Weights of a small mixture-of-experts language model, trained from scratch on English Wikipedia: width 384, a variant of SOAP for the experts.
Below are experts of layer 3 (counted from 0) of a mixture-of-experts language model. Rows are named router (the router's row for the expert), gate (a neuron's input weights, with its number), up (a neuron's input weights, with its number) and show model dimensions 192-287. Each number is 128 + 24 x the weight over its row's rms, rounded and kept within 0 to 255. Numbers have three digits each.
Before each expert's rows: a language model's description of what the expert responds to. This comes from a sample of Wikipedia text that the model never trained on.

# expert 10
It responds to: Name starts, infobox keys. First names and capitalized name starts, month names, and infobox labels, such as Sam, Jim, Nov, William, Preceded.
router:163072135119154124124114145137129096103079112134146141138121115142155137095123096153109119080128119156095120119069098165095138136073165119129114125113104101120106151092132145182127185068109188147131115133129184141144121067096129129127105149126120123143130105119084155119150110142119159073
gate0:122120144172147120097136094110084172058145155169157097161072134126130154128129119083123155129113094148131127160127108105161134097119109120083097120120095117138126163149155123150118158100147150160142141116168169124110112138110132173079138139151135140172170144105154086134145151164100135195
up0:122130138185156121101119091130099180054153163179164105138063114137133150120131130099132141116120112144139131154136085094169142095135120121085109129119085130125121184150135114154105157107156137146124145117174159133117117137118133170068150152147124132171150143114147092141147147168105137181

# expert 2
It responds to: Word-initial prefix pieces. First pieces of lowercase words after an article or verb, such as c, re, dis, ex, ch, beh in behalf.
router:138130118099166100111086114167120085105075146120143115129116094192137125159106093122067102105122120148095112120137124109118147114095132114111133108112098089119119137114197150124086155117100138135123140120112165115187124123082142140124152132119153126124086104124121127115125102180125180079
gate0:130098147111153107116115100149097151109154118155106125138104108126149052172135160077107123065142168143114165138113097124118126114111101081090129148125139092124121112109122138163143139111168116134097153124117117065093111125087137116130094143095112178120147164118094134120149106152156121152
up0:138152151132113111168169131088121114140095110112140156122111143156112175107105144160127106162129107101135121138129123123125143133137188150128097104190102177148148161162132119066120146116082178108134123144160153159154126129171104144095140101135088116111123138119156174154114163094123139135

# expert 8
It responds to: Film and entertainment context. Words in passages about films, TV series and actors, such as direct, action, screened, box office, and birth-list entries.
router:136118128102127103119133109149097082124104129150117140123138130182123142100098139161094098128131109163075121135138106111079140127110156100110152093121122087109155184121164121129095151098086122145089051124148147136118125130097103157123115124158143111102117118117140147156135109153135134096
gate5:109187127166140086154134149122112147144134145119108086153129161094112130121144121136140095112107134136141087122209213084116097124115139114130158144126095118089111097097124140161169104123120117123128134093150162110134141140114185157086094102163121108119098118126098117177123114164127122120
up5:136138133145166130133105102115104124123131154089112135129143147103135160113121139132109110116128075135125130120184194063161115129097123138111092108076099076065099128127154159153152121108117103151100088109158125091141146155118163129083132128146147102115120108108122137149114118191130140080

# expert 4
It responds to: List dashes, table pipes. Line-start dashes and table pipes in infobox lists, tables and coordinate entries, such as "- Location", "| 1969 |", "Died".
router:140133156102156098087117121147101087119080178154123123148140118184109110112096100127092134087107114165108116140133130127093099132090167105148148132140136144111122134115152120151108150125085143138138098141149146136128139100096145136153126132117126121150142120135116161125149083135095151090
gate0:142105128159128150098164126150081136137118111120144152126082118140139154148101153107127109154187138159152152137152082089079147114082134084124101160110117116114104136118136127145085150116144129166159114118087120122095126110147150142097129106106117098124138121067129159076149133174141147105
up0:129115179139152106156138133105148105115122163168096116148117124116123108080141131157113114099097106112126096140130146134169123154134140140132166088126107138131156113111144091088160091123090103089075132099146143135162155139087141107132174144208130126120107144175136089141107106123126132173

# expert 9
It responds to: Biography career verbs. Verbs and function words in biographies after He or she, e.g. joined, served, appeared, worked, plus of, to, by.
router:139067117119131147134144095158105107107097123160106140137104086160146133174102113140086138118182130125102137118103137144107178156073135114131125114087098130098175121111161107114123152126098152145131105129142134134169158139112139155077116099156128099126112112091105138135126094127078151097
gate5:144069125112072148148095093136115143159078092122135159115115150181127109093114137125129120170110071156132115139115121169124191129105128091116118144175161100129155138133103101110113117105099151175161103111122135166120121105138118134151129146159137146120086169127146156097141131108096151132
up5:097163148178202109146122175094154120117178144166083087133137117116134112155121135154133128102119155122121117124195149076176093105147154157105164110117105145114141104110123146144125131153159096121138199155143135111119160155131114122112105084141137142140141104152145126136139106161132124110

# expert 5
It responds to: Word-internal stems, media terms. Middle or suffix pieces of longer words and media or industry terms, e.g. manufact in manufacturer, ass in assists, media, production, -ology.
router:159106143077119103115124100143134109083100168140108132106157118165114134113081127138097079107118097172116119127141116133131155121085181074103121099103100107086117152091171136127090148112102123097108103127153155127145154102097125138125131136143146113163116118124119142115126090132133149100
gate0:159102173109130121124154095167095118123062121130109140104135122141090146177103127161125113155087145156114155118097106104096148110106131088144128138162111088111154147129131128125089156116113098157105075116118133168111138135098182115149156180113150085114159155122143134089162135098131124142
up0:110095113133200132148104172148132148163140126150137109156097134130153121127109210106146120128120127118114145151115099145111126140115141099124142094103168081102068100144145091152147159122114126132139158129097117129143173131111106108146069132135139174100179122131087122173132090170101126124

# expert 0
It responds to: Mid-word pieces, table cells. Middle and end pieces of words split oddly, such as stran-ge, L-iter-ary, st-aged, and row numbers or pipes in tables and lists.
router:131079134128117125114117122148113153069105133118113144123098112147125126104102132145093096109124101155138131132133158092111120159093185085106116110101114127089142151083157099130097158111104133120118114127113174132137162119106099184076102113150162106100121076129103137128109095113131129123
gate0:118112121158150146094106108107119108133137173096104094161120092121136100179059126098099082134150120140148211122095093073152111125129153112126119131112116155106127141118152139145109135167132130123114125092086142139122095097139139157161132133147134154140159150133143128135148121112127156136
up0:134121127156158137091095107095146101154138155100144149138101120083129128171104133115122099132139134145145182113084118106144126107141136096106102131171145124094087132120148090130121126161141163128114109099089143128119113106145144156168153138163130102138136186124156124111145126123119127125

# expert 12
It responds to: Name and place continuations. Continuations of proper names and places, such as Un-ited States, Bro-oklyn, Stuy-ves-ant, plus dashes and parentheses in credits and tables.
router:131107143142145153125155116114131136107071148139126133092123104138127125147150139163101089116128148177105116132105142115098145135090146120110111130105098122111134151102156153114105131092084124124124106114141173133164145125076120118117109156107144095138135098088093143106150073144111135114
gate0:099139061148136134133087140170107131158079117157093134149109120122086148123148117150157156113140147132146150169130129084127135138122112127117120143139130084145132131123118139129112136177151136132104140145125109090120133101136124112133091122105117090116165124131169176131121108132013134135
up0:122148137129140131119142134136119114132157188158094109136110111142155129120112161106138121136133127090153115143120119084178151137115138105114081133067136077116167111129098090120145123134124116174138100138119135134124159125147096158121130136117114176159129156108186147106139096108151110153

# expert 14
It responds to: Coordinates and infobox data. Coordinate symbols, Time zone labels and numbers in settlement infoboxes and statistics tables, such as °N, zone, km, decimal points.
router:170107150120110108107138104125090127076113137134100128162133113168172094080096121144081095116105087150114121115162113114146130136111157120126142133143143150107097151084164127152121126114101129100107086133156151143160150089126142118141132121127166105143127151102115152143141120115114150140
gate5:152144147144127152165093159132134140180132157144149136136142129141129083106163146134124117144106137145129145110128122172167103117133152151119127145142141151106113138112150138098153112147133142138124103118117093110141128154118217142135142108116172133136109152143109049115098132096129129148
up5:102131131128096140135158132092108161122137135138119134116189157144116129124157134150136122156094066136114129129108134144172135128123127112150148097105170174142142150150097150097171131114127125167159140132131114139151082110095147101121119098094141147124133153091128137167149142122112140129

# expert 3
It responds to: Table separators, music articles. Markdown table header divider rows (|---|---|) and word pieces in album, song and election-table pages, e.g. follow-up, lead singer.
router:147137158114115084136125093161117090131106138118110140125140090155128156127086114149095071089103106134092151112108113148109127135096154102129134151102127112099142147129172124109113136085094102107110092111129165136129135134087130149101133133145132105152149092085127149138127100156136141094
gate0:130120114114146147142161176189110128148113161121100143137179128165105095119104173162144100136142122110135130129160184139073091155126110104100118125122136131106112109121129092094112136121132129101102131143093146132101116127167131160079140115170115130127095067097162132159103100147119116106
up0:129169159101125095150123147131150088098141109107155123159109135121110163139147083134099141128110170117138096145157108111155133107129144130158112119145114137184136144124148129124090114155139099087118135133184107137150119136097102108129100151089129168099120180141135145115101136119148126093

# expert 13
It responds to: Infobox headers, comparatives. Infobox and section header words like Scientific classification, Personal information, Location, Early life, plus adjectives such as most, more, such.
router:176126120097147097116109113113125106124126162121128130108141134134154112118135126151111125106112152176140107088153150138119143109076183077123129105107118107122138111100176148094117166122109145121136078104114142125130135144096131150112142157146135103128111118114104149134137108162127136071
gate0:123130094150164150187126121085132134105120158130143080149112131139139137129137124118146128139109140151125084111163143090124133144118112141141125106138104097159113111168122106099140162099129173132153085105151161117109147128124142108134086105142125122106116138114095175111170095145131116100
up0:093127119182174181138170163132114156140105140110143101160131138100144129124137111139148124101113095137118137111144113100100171122110180129107125099162140155146082151142129127151122157117132131181142146085103149153142110117141122137124121115169132109115123079094071100158085091165099190111

# expert 6
It responds to: Word pieces, capitalized names. Inner pieces of words and proper names, often in headings, election tables and place lists, such as Pro-fess-ional, Bh-atpara, Den-mark.
router:118099109127122123104090098152135111110140160135130128089153115119135094137123138135098090103156166179138153127130107111116155131108161066134108128113108140097116129114148135134099131121116147149130112123143175166167171086082111124133169129135125120195129132122093132174156109134081133112
gate0:116120150106119169088122155118147141179142111120152106148114098124106154162129109104139099132131166146132134157101093161135185113114145163140149168118090148157158148120130147102118123126106078118105142087153116119134193162151098121085131107134116121120108122162118158132097107152100169104
up0:110105097126172189110127145082137134185131120143139136092092123124158159149132108091117115124125155146138140133111105109132163128120113118117102145149084100149129072125148145145080125121114109153168130091152123143107172133138160114126139101121129139114134135134079134129169067134057096143

# expert 11
It responds to: Sports and foreign-name fragments. Word pieces inside sports and foreign names or terms, e.g. eter in veteran, ice in vice, ce in Oceania, les in Doubles.
router:149101160130109098126143112130144152093103153129085116134137093154135150120071159155116144095109130157092114092138135133109132092091130114120109118082082130079173108106147123134121159106076122073102111113152137110161142111105150131153137145168146128130142140088123170074093106127153176121
gate0:146148123163090146107131065146109141096137079107155156095118136117099110115179137174141137108137095128131142097112133122105141119115131151130115111129105107144128140134114138135120136136185137128146117126107123108157089118117141110129129161060142116156169130118101163132127090117094151167
up0:153121149057140097148165144125148103130119225167098105153116110157130139113120140096134126130100140151166142141130113107134157111117093107178107114103121191110151106135101143126119141076082119156160096124127131156092149125136094140159137138147089150129090109103171134122131152130122095140

# expert 1
It responds to: Word-initial fragments, numerals. First pieces of capitalized words and digits after spaces, brackets or dashes, e.g. the ng in English, Al in Allegations, standalone numbers.
router:170070135113123091082117105177126119103106110117103158144136109158111137102065142139100126110136117162086119130110122106112180113084184099127163096076108100112139158127154129095090155102125123111103078122124121146114139144109118146107114144133136103136112125090129171123135127133145160102
gate0:117092119135118109117153107117118120160131078134108139166133138152099072220118136134148121129154151112144123140151071161100143153151113105123164159113145123116107161115113142108119135126103126076093157137087113138129174167123131147086117127155133140124099116150093133070129143135134126097
up0:133167140100130137133111155109128133118132192137136137105119128101145133056144101123119152114110116145128188138107165102142115113113119130140106099131082184149157107148150141163150145134139146146132102131162148118115118102155128108147138143106107143121139128119135110167126111157132135169

# expert 7
It responds to: Possessives, relationships, table pipes. Pronouns like his, her and herself, the word relationship, and pipes or semicolons in sports schedule tables.
router:169092148105131123093114086158114116087107155157119135105128112170138129109105123139100101095127100167103113108152110141109151132093164090090110113113087111089138149104152129112103158111094140099103073117157145177156138120107132170115101157169163102152128125098100138130131116121125159093
gate0:133117184118076111152112098128090081091113120105103136078116092117107113127127129123124105118142150110093113118148082141106140095159128119123132145174101145122130143109126130136155125140124139139091106105136120129110160138160135111151133125110145129126145159117110144105101152127170136106
up0:138119172112096128150117150132067116105132167109120110104101090139117166126130132124128086096157150102116092131149092182120159113137147114131164177144120118103127160088134135111150103113106083132102108067148106119119158107146072111139126139115147141160147155089100129116135151117161129084

# expert 15
It responds to: Taxonomy and science fragments. Word pieces in species descriptions and scientific or math text, e.g. wn in brown, genus name parts, brackets in formulas.
router:148080122124117117078123075155129121115146109157105140097127095113109109092101112137067125114151088154093148095139124142114143113121153128099137128133114136066117128070145145164075157102120144139086118119153130149129143132085121151100124167143145117169154116110111117115114163116173124136
gate0:147140146116100091103124102096130123120131114118128171106142153102152093148162129145144154097132157116153126125115113146147128165130117108123053197148136146140100137128131143103119117102112128115098135122092082105131150121130185138127102125141127092135087084101100091094119143128136136074
up0:139112178116107107112131114161144114144156115124122123103140125098161103168144147147122162111109145105158144122103098148134138147142120134115120183152146099126102122129128154088121092135133137130126121128078096085103141135153175137118123104153130093119126080112130082104168159148152139062